{"num_hidden_layers": 12, "d_shared_expert": 0, "normalize_top_k": true, "routed_scale": 1.0, "lr_router": 0.000737, "head_dim": 32, "norm": "layernorm", "attn_scale": 0.177, "optimizer": "soap_variant"}
Below are experts of layer 8 (counted from 0) of a mixture-of-experts language model. Rows are named up (a neuron's input weights, with its number), down (a neuron's output weights, with its number) and show model dimensions 0-63. Each number is 50 + 10 x the weight over its row's rms, rounded and kept within 0 to 99.
Before each expert's rows: "raises" lists some tokens whose logits its average output raises strongly, later layers aside; "comes before" lists some tokens at least twice as common just after its tokens as in all text. This comes from a sample of Wikipedia text that the model never trained on. Tokens count by the router's weight.

# expert 17
raises: "2", "1", "20", "10"
comes before: "1", "2", "0", "3", "4", "5"
up6:61 56 49 57 53 62 63 53 47 34 46 37 56 47 62 34 42 64 42 85 62 59 60 49 54 47 44 58 75 54 34 45 24 60 56 42 39 36 63 48 47 37 44 60 41 46 55 68 53 60 38 21 40 52 58 62 57 47 52 53 52 65 46 51
down6:37 47 39 64 52 49 33 45 50 44 52 49 63 42 42 56 55 46 50 47 50 55 46 54 36 68 49 58 43 40 52 36 45 46 39 60 55 53 53 47 42 44 55 48 41 50 66 37 59 58 53 44 39 43 45 73 51 59 41 60 56 37 60 66
up7:55 54 58 50 70 39 52 55 43 20 49 32 57 52 55 56 31 49 34 73 40 53 50 55 67 40 59 57 43 63 56 36 63 56 67 34 54 43 31 38 48 44 52 47 63 39 64 37 57 41 48 49 52 59 45 35 41 43 45 39 58 53 56 54
down7:47 56 29 50 38 52 39 30 47 61 55 67 44 68 56 57 39 66 46 38 51 60 59 49 54 46 42 41 48 40 31 64 51 55 51 48 39 56 65 49 59 60 44 39 50 55 55 57 27 51 45 39 51 44 49 57 29 52 39 55 54 46 44 55
up8:35 43 53 46 57 43 54 35 36 52 44 47 58 74 55 58 52 53 53 47 52 50 64 49 51 55 56 42 57 46 74 50 48 54 44 56 58 39 55 49 33 57 64 61 44 44 32 64 44 53 52 72 57 50 60 39 63 35 57 54 48 54 26 58
down8:51 57 48 71 59 48 45 51 45 48 43 53 39 42 41 44 64 34 51 61 46 31 50 50 49 57 56 71 42 50 36 69 67 58 53 71 54 43 41 52 53 54 53 36 50 55 50 44 48 42 64 66 55 36 46 51 24 33 40 42 51 25 72 41
up9:49 65 43 58 55 59 51 60 52 34 25 43 48 60 51 38 55 30 43 61 54 53 42 32 59 44 50 41 45 55 60 51 56 40 50 49 44 47 49 56 51 44 49 66 30 67 54 48 47 49 67 69 61 55 52 31 42 68 61 55 45 45 62 45
down9:49 50 56 50 58 46 59 39 52 44 44 57 57 62 47 57 62 33 56 42 55 46 66 49 46 51 40 42 42 61 62 46 48 62 64 45 44 74 44 32 49 44 44 23 70 48 53 26 60 48 58 59 42 56 48 36 48 69 46 48 57 52 54 49
up10:44 37 56 52 35 53 62 57 58 70 35 44 51 33 51 44 64 43 45 39 54 41 56 55 44 68 58 58 61 56 48 55 57 50 56 41 41 56 49 52 47 59 51 85 31 46 61 63 71 53 55 40 44 40 53 58 48 40 58 72 43 47 41 56
down10:36 63 48 69 71 31 39 40 64 65 52 66 60 57 31 57 59 51 54 50 49 49 34 60 49 49 60 52 32 56 53 52 46 63 57 49 31 45 29 55 45 46 58 56 51 43 58 51 46 50 53 57 46 42 43 33 50 48 43 41 41 59 41 51
up11:42 47 29 50 45 50 64 65 61 63 50 66 34 59 52 32 55 35 48 62 65 43 52 51 42 47 41 48 55 50 43 61 56 33 33 55 75 53 51 58 44 40 59 66 32 53 49 61 48 69 57 38 60 53 49 52 50 61 42 55 63 41 37 62
down11:63 58 42 20 57 63 46 70 55 46 48 64 47 54 59 44 58 37 45 68 61 44 47 49 47 42 51 63 52 46 47 65 58 69 53 48 50 52 53 35 48 49 66 55 39 54 61 53 36 52 39 47 57 48 34 37 51 53 57 56 53 34 37 46
up12:47 49 31 48 45 61 60 54 52 37 39 53 57 44 50 50 40 28 44 44 34 48 48 42 51 47 29 50 58 67 44 71 42 50 37 32 77 56 58 48 39 44 47 64 45 34 66 37 46 65 45 49 54 47 45 57 54 57 53 44 34 46 43 46
down12:38 51 55 38 45 43 49 55 38 32 54 52 60 76 67 40 58 46 53 50 65 54 57 58 62 46 60 42 40 62 73 44 48 46 81 51 59 41 41 53 58 56 36 43 55 51 42 49 44 41 34 46 62 38 28 43 43 50 56 36 44 60 33 40
up13:39 59 49 49 62 46 32 42 56 70 43 45 41 58 40 51 55 37 50 48 50 35 32 32 62 40 64 53 56 60 27 28 56 57 34 62 52 38 45 62 47 75 46 67 50 44 55 49 53 55 34 46 37 56 40 59 43 48 50 43 56 47 47 45
down13:49 47 51 46 39 62 78 56 49 53 60 53 34 53 52 49 45 60 36 42 45 40 58 43 57 56 55 55 50 28 38 65 56 48 47 48 46 59 51 18 57 49 58 38 48 42 48 43 47 52 39 40 53 42 33 53 53 40 48 50 53 51 35 59
up14:42 44 52 14 24 43 52 51 43 65 62 47 67 57 30 33 59 37 42 62 46 43 33 60 53 48 47 57 48 49 50 31 54 37 37 56 42 28 72 46 48 42 65 46 40 53 53 53 41 58 47 57 53 46 57 49 63 36 52 67 43 48 76 44
down14:56 24 37 57 42 64 34 24 49 43 53 48 62 47 41 56 36 56 47 44 68 76 59 57 44 39 57 36 51 49 53 53 56 49 62 37 56 31 51 56 47 43 69 54 74 55 60 44 47 45 47 55 51 30 60 65 68 56 66 54 56 54 54 56
up15:47 57 42 47 69 53 41 51 48 46 42 46 48 48 41 48 66 31 65 52 46 52 36 39 52 27 46 46 52 68 43 50 61 66 46 32 48 48 54 42 41 59 39 63 57 53 63 38 49 51 53 31 57 65 44 57 50 46 53 58 47 60 47 37
down15:53 49 64 51 62 38 31 56 50 59 67 42 53 48 55 56 51 42 58 53 42 46 51 44 47 40 50 51 66 42 38 49 63 42 35 21 50 53 34 48 51 37 48 52 50 57 42 54 53 47 38 55 47 50 56 38 56 76 52 63 65 35 40 49
up16:60 45 39 36 67 56 48 44 57 45 53 67 69 54 56 31 47 39 65 67 53 59 62 52 49 51 58 35 59 65 38 65 47 33 59 69 60 41 60 50 35 55 56 51 46 54 40 56 49 69 46 40 58 36 50 46 54 37 39 58 47 53 66 35
down16:45 37 47 60 58 62 60 71 56 51 38 51 49 49 39 67 44 53 39 64 54 51 63 50 53 33 57 48 49 63 49 62 38 71 63 44 45 52 55 34 50 45 57 36 48 52 51 50 56 51 51 54 63 40 53 63 51 34 49 35 36 44 63 50
up17:55 65 50 41 38 48 42 42 59 44 64 50 42 48 38 50 44 56 64 54 43 45 34 48 47 48 63 38 54 51 71 27 49 31 48 38 40 30 56 58 16 35 58 59 51 41 59 43 62 50 51 51 35 58 52 56 55 63 42 36 59 44 45 52
down17:25 32 49 61 53 56 53 70 46 57 34 39 52 57 55 63 56 42 53 41 41 54 53 59 44 51 45 40 33 45 37 49 49 66 48 69 41 44 51 40 49 49 54 52 46 39 38 49 56 74 33 37 53 47 60 46 54 50 36 54 39 61 42 47

# expert 25
raises: "ord", "ult", "ore", "red", "inn"
comes before: "1", "2", "3", "6", "4", "5"
up6:51 67 50 55 35 52 44 50 56 50 53 54 54 72 52 58 58 48 48 57 33 50 50 46 60 56 40 56 36 55 52 56 57 32 38 46 43 42 62 54 55 41 46 43 44 69 62 74 34 48 50 37 56 55 68 60 30 53 54 59 56 51 50 60
down6:62 37 56 54 51 52 37 43 36 35 37 56 47 60 47 50 39 44 35 61 50 57 55 65 60 46 37 54 67 41 40 52 59 64 43 63 57 63 46 50 46 57 56 53 47 55 40 48 46 51 61 38 57 34 33 78 59 57 65 66 35 69 52 59
up7:49 45 48 50 31 60 41 61 52 38 81 45 60 51 54 49 38 51 32 54 48 50 63 45 55 62 55 33 61 48 50 50 40 44 47 65 53 39 53 60 59 43 50 51 49 40 33 43 48 63 54 52 55 47 43 51 59 56 48 36 50 48 41 60
down7:58 48 50 53 54 53 48 65 59 55 51 37 39 35 62 47 62 55 53 60 64 55 63 50 43 54 60 45 46 40 51 50 56 58 65 52 51 56 62 51 57 48 45 43 31 50 53 32 53 59 30 38 52 38 45 54 44 43 60 60 55 36 50 59
up8:29 62 57 23 38 39 65 39 49 58 30 49 56 62 48 44 58 67 51 48 50 53 61 50 64 62 58 52 50 47 58 66 70 54 28 52 39 58 57 63 48 55 51 50 26 51 48 63 39 54 27 28 60 45 61 53 40 59 52 57 53 44 38 54
down8:53 45 33 66 50 61 52 43 42 49 39 46 51 46 44 38 52 83 46 29 41 68 40 64 34 54 35 49 31 57 50 54 38 41 43 41 49 39 61 54 57 30 35 47 40 57 62 61 54 50 55 55 32 54 47 39 50 55 52 58 64 54 47 45
up9:28 50 45 52 50 51 42 50 47 37 42 43 29 51 53 72 31 50 28 34 49 32 50 30 52 44 38 68 42 40 45 59 63 61 53 42 49 34 52 43 50 63 41 63 42 55 56 43 57 60 48 39 56 58 53 55 57 68 49 58 44 48 55 69
down9:60 30 61 43 59 47 27 56 62 38 56 64 57 53 33 52 59 37 40 45 41 39 53 51 46 58 38 40 68 57 42 43 47 57 55 29 59 61 36 47 55 58 42 50 42 61 50 63 59 36 42 61 52 69 24 54 35 59 49 47 49 39 37 44
up10:54 45 54 37 59 62 43 60 60 40 56 64 45 59 60 35 36 47 68 53 31 59 46 48 45 51 49 62 54 46 62 49 65 45 42 48 45 54 39 58 60 44 19 49 45 67 53 53 64 28 35 57 46 63 63 76 47 41 41 51 22 46 68 36
down10:37 39 34 45 61 43 45 37 44 36 44 67 45 40 53 28 37 54 44 51 32 67 53 66 50 48 56 56 59 62 36 39 49 35 42 55 44 57 39 51 48 37 51 54 58 59 47 47 49 48 39 56 35 40 59 47 39 48 39 48 70 53 47 42
up11:40 46 45 45 65 68 46 59 56 53 57 52 62 50 43 69 48 48 49 41 44 50 60 59 49 48 45 50 56 50 57 35 62 57 53 33 44 51 58 55 42 57 41 62 53 23 41 61 39 47 54 28 51 50 58 42 44 44 58 51 32 41 45 56
down11:45 43 67 32 62 49 52 72 32 62 35 47 43 64 61 43 59 33 47 49 53 40 56 42 58 56 42 67 51 31 34 50 50 59 36 52 52 56 49 32 45 48 38 47 47 53 31 30 49 64 42 52 48 36 32 40 50 61 47 49 37 54 54 42
up12:58 41 61 56 48 60 33 34 66 42 38 36 55 51 63 52 59 49 65 39 47 69 67 49 49 42 44 44 56 42 61 64 60 65 42 45 35 42 37 55 67 54 27 56 62 52 52 35 48 60 44 60 20 43 48 54 31 39 48 56 34 57 59 68
down12:45 42 45 37 44 59 59 69 52 55 35 33 50 42 62 44 48 52 61 65 47 46 53 43 49 41 77 52 31 66 55 39 53 23 46 62 59 42 43 51 35 59 53 62 51 36 42 45 58 69 50 54 50 51 49 43 35 58 58 50 45 45 41 47
up13:40 43 55 37 54 39 62 50 45 33 33 52 63 66 54 34 50 47 47 60 62 49 60 53 57 63 54 67 38 53 58 56 54 67 42 38 47 32 50 47 54 50 39 50 69 60 46 36 56 69 59 51 50 48 47 60 55 45 57 61 51 52 65 59
down13:49 55 68 47 47 52 47 55 68 37 44 56 51 51 51 31 60 39 48 41 54 51 75 45 57 42 58 54 33 48 54 52 51 50 64 54 34 55 30 42 67 58 68 51 48 69 37 46 34 61 22 59 61 40 55 62 51 25 47 67 52 52 46 44
up14:32 34 54 49 47 45 49 54 53 42 50 66 53 62 67 44 78 51 47 62 59 50 55 55 56 61 40 55 48 46 56 63 45 38 56 68 46 52 39 54 62 55 33 28 34 32 58 42 56 50 65 41 67 62 41 43 57 26 40 58 45 54 63 53
down14:47 52 47 62 59 44 55 59 56 59 49 60 63 49 64 67 55 50 36 63 66 52 48 55 46 41 54 41 47 40 52 38 54 76 63 57 49 38 49 65 65 64 53 50 60 47 44 67 63 35 60 39 46 49 53 48 36 59 46 48 63 47 54 49
up15:32 43 51 26 35 52 57 61 40 46 41 45 64 54 58 55 50 54 46 57 54 41 62 45 62 52 56 52 43 51 67 42 57 31 41 44 26 53 52 64 54 51 40 37 37 61 56 56 59 50 46 51 49 31 21 56 32 48 57 49 54 57 57 49
down15:53 64 32 46 51 28 51 58 45 41 63 58 37 40 53 59 44 38 54 55 41 46 64 59 49 54 63 20 58 48 53 64 58 63 51 45 46 50 49 50 37 50 45 51 47 42 48 49 48 49 63 33 64 50 49 33 53 56 60 49 44 54 56 50
up16:56 70 54 44 51 61 47 56 73 31 51 58 53 58 60 71 38 45 29 54 50 56 56 30 58 76 57 46 62 49 56 44 56 53 36 47 74 59 28 42 45 40 47 37 51 37 47 54 56 53 53 45 36 60 60 35 57 53 38 59 57 35 50 46
down16:45 41 29 55 71 42 50 49 41 57 61 59 50 42 61 42 56 43 69 56 50 61 60 51 46 38 44 40 36 42 22 52 44 53 54 56 52 63 44 53 54 42 66 48 47 56 60 52 47 34 35 47 39 71 41 51 44 31 59 53 50 54 58 43
up17:50 60 43 38 50 59 71 53 66 35 68 56 42 59 69 43 44 53 63 47 44 46 48 55 47 54 74 44 63 38 45 50 30 56 35 57 42 35 64 66 65 42 51 61 45 52 49 37 52 56 63 48 43 58 59 45 52 48 55 48 57 53 42 39
down17:56 51 59 56 38 44 49 58 48 65 42 53 50 65 41 44 46 53 58 36 40 61 69 43 41 43 64 44 52 52 50 65 53 52 48 39 36 48 47 45 63 50 54 52 51 25 45 47 55 42 49 53 43 54 49 48 49 53 33 62 54 69 53 57

# expert 18
raises: ".", ",", " and", "-", " "
comes before: "ed", "ing", " of", "s", ".", " of the"
up6:46 58 59 25 48 47 30 51 59 45 59 47 48 45 60 39 53 54 50 55 43 57 41 51 52 58 50 48 42 51 55 63 59 41 35 44 54 53 33 53 26 64 42 64 59 70 37 53 65 41 46 52 58 45 40 51 50 52 56 50 54 58 56 60
down6:48 39 56 47 58 34 55 46 43 50 48 47 29 46 47 66 48 58 52 51 58 43 57 40 45 48 29 48 64 49 50 47 60 49 66 54 59 66 62 43 67 42 44 47 38 48 63 70 54 42 35 34 41 52 43 45 61 55 47 49 51 65 52 29
up7:44 63 41 49 53 62 43 50 49 55 57 51 42 49 45 45 41 50 65 40 40 29 54 45 46 64 41 39 38 67 46 56 42 53 50 71 68 51 67 33 51 56 54 75 40 56 44 28 50 59 42 57 29 48 38 54 64 66 47 50 47 37 50 46
down7:55 60 64 58 50 66 58 42 50 58 47 45 51 39 39 52 71 49 54 58 39 59 66 54 49 54 60 52 12 45 37 50 67 49 42 48 45 54 61 50 62 58 43 45 52 47 45 43 53 54 44 52 46 41 45 57 49 47 18 46 55 49 49 53
up8:54 54 51 59 53 53 53 44 50 43 53 56 65 43 60 36 44 48 42 70 50 56 24 64 41 51 59 55 44 48 48 54 49 63 32 46 57 46 27 49 41 78 36 42 38 40 42 56 62 54 44 55 65 68 59 37 66 45 40 48 52 55 52 49
down8:46 41 32 50 57 57 45 45 43 50 49 53 51 53 36 51 43 56 61 47 52 43 62 55 35 35 44 56 56 44 57 47 37 43 56 58 28 49 38 56 63 61 60 49 46 57 37 37 57 34 61 44 60 54 43 47 69 57 50 36 39 43 67 57
up9:37 61 49 41 55 72 29 39 63 46 58 47 52 55 40 45 57 50 56 70 38 50 37 77 68 46 66 40 47 40 60 39 54 33 56 51 56 55 45 39 39 36 60 49 31 56 52 61 51 45 42 58 56 45 58 60 60 69 75 59 31 39 42 50
down9:62 40 58 68 50 40 77 61 41 67 49 51 51 47 46 48 56 54 60 69 49 64 48 27 47 59 48 47 52 54 47 45 59 63 36 50 49 59 50 63 55 50 53 59 55 43 62 30 47 61 43 58 44 54 54 55 48 49 48 33 68 62 41 63
up10:35 23 61 53 54 30 68 49 55 48 47 64 45 46 54 52 48 52 51 54 47 45 64 64 47 47 55 50 42 59 56 51 45 62 52 48 38 43 49 43 57 35 73 51 42 14 58 25 60 54 54 49 60 57 62 38 52 68 59 59 36 44 65 56
down10:40 48 52 66 63 52 59 63 61 45 47 60 61 55 32 51 55 67 79 56 38 63 48 49 68 62 44 40 58 65 46 39 56 39 44 42 21 59 75 57 45 51 54 44 48 45 40 33 49 50 64 59 41 42 47 51 37 62 51 57 55 61 48 31
up11:44 49 40 45 60 36 68 40 50 53 45 48 53 51 49 54 49 28 47 57 49 60 59 65 58 49 55 46 46 54 55 52 52 42 47 45 46 50 44 36 45 46 34 47 54 48 54 75 54 52 39 56 66 65 43 56 46 37 42 66 56 46 46 40
down11:52 54 24 48 52 62 48 46 48 52 33 57 55 41 36 53 58 49 38 52 44 54 41 45 52 36 46 51 40 54 29 68 53 49 69 60 38 43 44 69 70 65 44 71 53 38 48 64 46 60 41 43 59 74 42 59 45 44 46 52 42 59 44 41
up12:44 42 49 53 55 54 47 59 50 41 43 38 67 54 48 46 20 37 45 50 58 74 49 42 62 56 46 51 45 55 65 60 50 24 60 48 29 44 65 43 49 60 56 40 43 45 47 49 56 55 67 34 60 52 36 42 46 51 62 46 59 45 48 39
down12:34 63 46 55 45 43 33 59 47 35 47 57 50 59 49 40 43 45 58 37 48 44 49 46 38 55 37 54 66 48 60 34 39 63 55 41 56 42 49 46 41 56 59 47 39 57 43 49 45 53 74 53 61 26 75 43 48 39 57 30 40 49 44 49
up13:41 53 67 58 54 36 35 38 49 63 40 70 56 46 65 45 42 54 40 58 57 39 55 47 55 43 60 49 51 46 37 44 53 28 60 64 29 55 57 34 33 50 63 65 60 46 58 56 43 53 52 46 51 38 64 57 45 59 34 62 54 42 39 37
down13:52 33 40 53 62 54 54 38 72 35 40 54 60 46 39 72 41 64 37 44 52 47 44 32 61 59 59 54 75 59 49 57 64 47 40 62 62 40 43 55 46 55 59 52 68 35 57 56 33 52 49 47 53 39 34 51 37 47 31 57 40 51 53 38
up14:53 53 41 58 49 50 48 43 51 44 49 57 56 52 45 53 43 52 48 17 64 32 46 41 55 73 54 45 38 32 44 34 34 55 61 37 44 58 49 23 48 41 42 58 61 61 60 60 62 42 39 58 38 47 61 74 49 52 57 52 58 59 53 51
down14:53 47 47 45 41 42 44 58 50 35 48 72 49 51 56 36 47 50 52 45 43 46 62 47 65 53 61 61 34 54 43 46 67 61 40 54 38 59 47 63 52 45 43 42 53 65 42 49 64 55 53 49 47 39 33 46 70 35 43 63 26 46 69 41
up15:62 59 40 50 57 25 50 54 74 54 59 75 51 58 55 40 54 43 68 59 49 47 50 51 41 46 39 50 57 29 59 53 63 46 43 53 51 29 44 34 52 46 57 49 55 42 41 45 64 63 44 44 52 60 49 58 44 34 67 47 46 52 28 55
down15:51 38 56 45 45 46 49 52 50 65 37 47 71 44 54 50 47 64 41 39 40 53 66 43 28 36 61 47 71 35 41 44 41 60 43 56 57 43 58 67 49 46 35 50 60 62 59 42 41 64 33 56 53 55 50 43 56 67 44 37 56 41 47 49
up16:56 27 37 29 70 46 51 50 52 36 43 49 39 57 43 61 47 47 47 41 63 57 52 38 30 55 51 40 33 57 57 64 72 61 49 63 36 44 53 43 49 52 40 58 53 51 29 56 53 75 56 44 50 58 44 49 44 52 64 67 41 40 55 54
down16:35 41 54 36 46 49 60 54 51 54 53 38 51 45 63 42 55 61 45 59 48 48 49 42 31 44 31 47 37 56 48 65 50 49 48 47 62 46 33 50 50 57 53 54 49 87 38 47 69 62 48 49 44 60 55 50 37 43 45 39 67 36 34 52
up17:69 48 31 55 60 27 55 61 41 48 43 45 69 44 46 64 52 43 50 47 54 55 42 56 77 39 43 49 57 55 39 63 66 61 43 60 33 51 38 60 63 45 54 46 46 68 65 33 66 53 40 38 37 54 27 56 47 44 46 58 38 49 56 50
down17:61 60 49 49 57 43 64 43 33 62 34 55 67 50 53 47 51 53 41 52 44 57 50 36 57 60 29 46 58 48 51 63 26 58 70 51 30 52 42 65 66 73 37 49 56 71 40 55 47 44 45 56 38 58 35 46 39 48 47 48 53 56 55 49

# expert 19
raises: "\n\n", " The", " He", "\n", " After", " This"
comes before: "\n\n", "\n", " The", " |", ")", " He"
up6:56 63 55 41 64 49 45 48 79 37 35 51 60 56 45 44 50 44 47 54 48 49 38 48 60 61 58 49 36 58 38 43 60 59 43 31 54 43 33 50 53 63 37 65 47 54 37 36 52 55 43 42 52 55 42 45 36 49 54 55 49 63 62 33
down6:33 61 26 57 54 33 39 45 70 52 40 57 85 49 52 51 53 47 43 40 52 52 66 50 42 54 42 57 41 54 48 52 50 59 71 38 25 35 50 41 52 35 51 49 50 53 48 55 46 46 49 55 42 34 36 36 53 50 52 61 49 37 53 60
up7:41 50 46 47 45 54 55 47 45 36 50 44 55 63 53 58 42 53 33 64 43 49 47 54 64 60 46 39 56 58 60 60 43 62 36 65 54 22 43 51 54 35 40 52 38 64 47 37 73 50 50 52 59 49 53 44 50 45 50 59 36 44 40 45
down7:71 39 85 44 68 62 51 39 43 53 60 47 48 63 63 40 58 38 59 51 56 43 50 53 54 46 55 59 34 65 42 45 48 43 29 65 43 34 32 30 28 55 38 66 60 60 50 53 45 50 69 53 60 54 41 54 52 40 61 54 57 54 45 58
up8:41 58 51 63 38 41 57 46 45 47 66 54 35 55 65 63 44 75 45 57 38 46 51 51 41 32 33 68 46 67 50 48 67 39 58 48 45 36 55 37 60 46 57 44 36 48 73 64 57 56 52 53 33 28 57 70 67 33 40 53 49 43 32 53
down8:64 66 58 41 61 52 49 54 54 51 47 62 56 63 60 58 45 50 46 41 51 37 51 48 29 49 45 44 48 55 60 45 63 50 56 58 60 45 46 40 53 39 45 56 46 56 53 56 32 39 58 57 49 70 61 39 72 39 46 43 81 42 50 54
up9:52 44 33 45 65 46 48 32 53 41 37 54 47 49 60 47 44 48 49 64 62 63 30 48 55 58 61 53 38 61 37 65 63 54 43 57 46 48 57 45 50 46 55 51 51 40 57 45 55 56 52 50 52 36 35 40 53 51 60 52 35 39 60 43
down9:56 44 55 43 39 49 60 53 47 52 77 46 53 34 64 76 52 50 52 42 40 55 52 49 30 62 49 40 61 36 40 33 45 65 56 43 46 69 36 54 66 43 59 38 34 37 74 52 44 44 65 37 43 54 70 32 42 61 54 44 55 42 48 57
up10:61 48 47 53 56 46 44 66 60 20 61 51 49 60 43 62 66 62 64 47 48 44 50 36 53 56 69 33 44 51 38 46 45 41 44 59 57 47 56 48 58 43 58 54 53 50 43 59 43 54 49 38 50 54 47 53 59 45 52 51 39 46 43 31
down10:31 29 60 60 44 45 47 46 55 39 60 37 38 56 47 42 57 53 50 51 40 66 57 44 26 26 45 39 38 58 41 63 31 58 59 39 48 73 55 41 66 45 40 36 61 52 59 36 50 49 52 52 43 59 59 39 55 56 49 51 58 51 54 75
up11:46 49 47 62 39 46 50 34 44 42 42 31 54 51 58 44 43 47 47 42 50 46 51 41 65 51 55 42 42 41 43 48 51 45 67 50 55 45 57 50 51 45 63 56 61 52 74 51 60 52 74 44 49 45 46 71 43 42 53 30 52 35 65 54
down11:47 61 54 62 48 51 51 54 43 51 49 52 37 61 40 52 40 62 42 65 47 34 47 58 31 31 43 44 56 46 69 38 49 52 41 60 52 43 62 48 42 36 56 55 45 61 47 44 52 66 34 34 50 57 61 49 61 38 65 60 70 48 42 45
up12:50 46 28 50 66 39 37 47 45 48 49 51 54 50 57 36 48 50 51 37 52 68 29 44 58 67 60 45 51 69 46 47 63 48 44 49 47 50 34 49 65 33 48 64 40 43 36 36 55 41 52 52 37 31 59 32 42 47 52 49 65 51 45 47
down12:41 55 27 60 49 59 52 58 52 51 47 43 42 53 26 56 34 35 41 51 44 48 52 62 54 52 40 50 61 33 50 68 48 53 76 48 49 54 67 65 55 60 54 39 51 54 55 52 52 45 38 47 44 44 60 25 45 53 71 58 56 62 62 44
up13:58 34 57 48 54 51 57 50 41 48 48 44 41 60 66 56 52 32 33 35 57 45 64 46 67 49 52 37 47 49 55 60 64 63 50 61 49 23 51 54 43 40 41 53 38 39 48 52 54 71 56 43 76 58 37 56 58 65 55 36 45 67 47 57
down13:52 43 49 62 60 53 44 65 42 59 32 70 50 56 66 42 75 51 56 53 56 62 58 50 49 46 30 47 44 31 60 43 62 60 30 54 40 54 51 48 43 47 34 33 49 64 47 44 51 44 55 42 45 43 43 53 50 49 59 43 54 37 56 43
up14:47 45 49 61 56 48 61 46 46 61 66 50 53 38 61 62 67 68 41 46 50 60 39 47 53 47 63 42 60 35 34 41 48 61 47 51 46 47 48 33 50 51 57 48 27 50 35 64 49 72 59 56 44 60 53 67 56 58 58 68 59 60 58 42
down14:44 51 46 59 52 58 38 51 42 47 49 64 64 35 52 56 35 65 60 48 37 50 64 58 43 52 54 63 43 44 35 44 47 50 52 52 59 44 60 26 50 40 45 76 39 51 55 46 47 49 48 45 47 71 50 63 58 68 60 71 55 45 50 56
up15:56 54 45 32 62 44 70 47 49 32 71 53 65 65 51 62 42 41 69 44 44 37 46 42 38 62 60 44 52 50 45 60 58 51 39 49 50 54 50 37 63 50 47 48 40 48 59 58 52 51 61 48 38 44 62 32 51 50 55 48 58 49 33 67
down15:48 53 55 49 51 47 42 48 44 45 64 64 54 59 48 42 55 48 43 52 41 46 51 76 45 50 43 41 55 42 34 63 46 30 49 57 54 49 70 28 43 48 54 42 48 51 50 50 56 64 46 57 39 54 53 49 39 56 57 54 42 44 37 57
up16:44 53 61 50 52 44 55 33 64 33 45 64 65 66 44 56 59 52 61 53 55 57 49 48 60 61 44 41 45 37 55 57 40 59 48 46 65 45 47 51 31 52 55 62 39 44 42 46 56 32 55 64 56 44 62 50 50 55 54 48 32 49 48 50
down16:56 46 38 69 50 50 60 43 55 63 49 50 53 57 42 60 35 49 50 59 35 46 61 62 43 49 53 55 32 52 56 87 34 53 41 69 67 34 47 55 38 38 56 40 48 66 56 53 67 57 42 58 43 63 47 59 53 46 43 49 49 37 51 46
up17:59 43 54 49 50 42 52 32 61 41 37 34 60 55 52 69 45 63 45 34 52 51 51 49 55 45 41 49 35 59 48 68 42 65 39 49 56 38 49 41 45 54 49 63 47 49 57 51 37 46 66 53 57 54 48 58 58 39 61 50 35 37 55 46
down17:52 40 55 43 48 55 70 58 62 38 47 37 41 60 46 55 67 49 40 51 44 56 47 63 67 60 39 35 51 50 48 53 51 70 43 41 49 59 54 43 55 59 39 34 57 54 55 43 54 48 41 50 36 57 64 39 53 51 56 52 49 39 43 57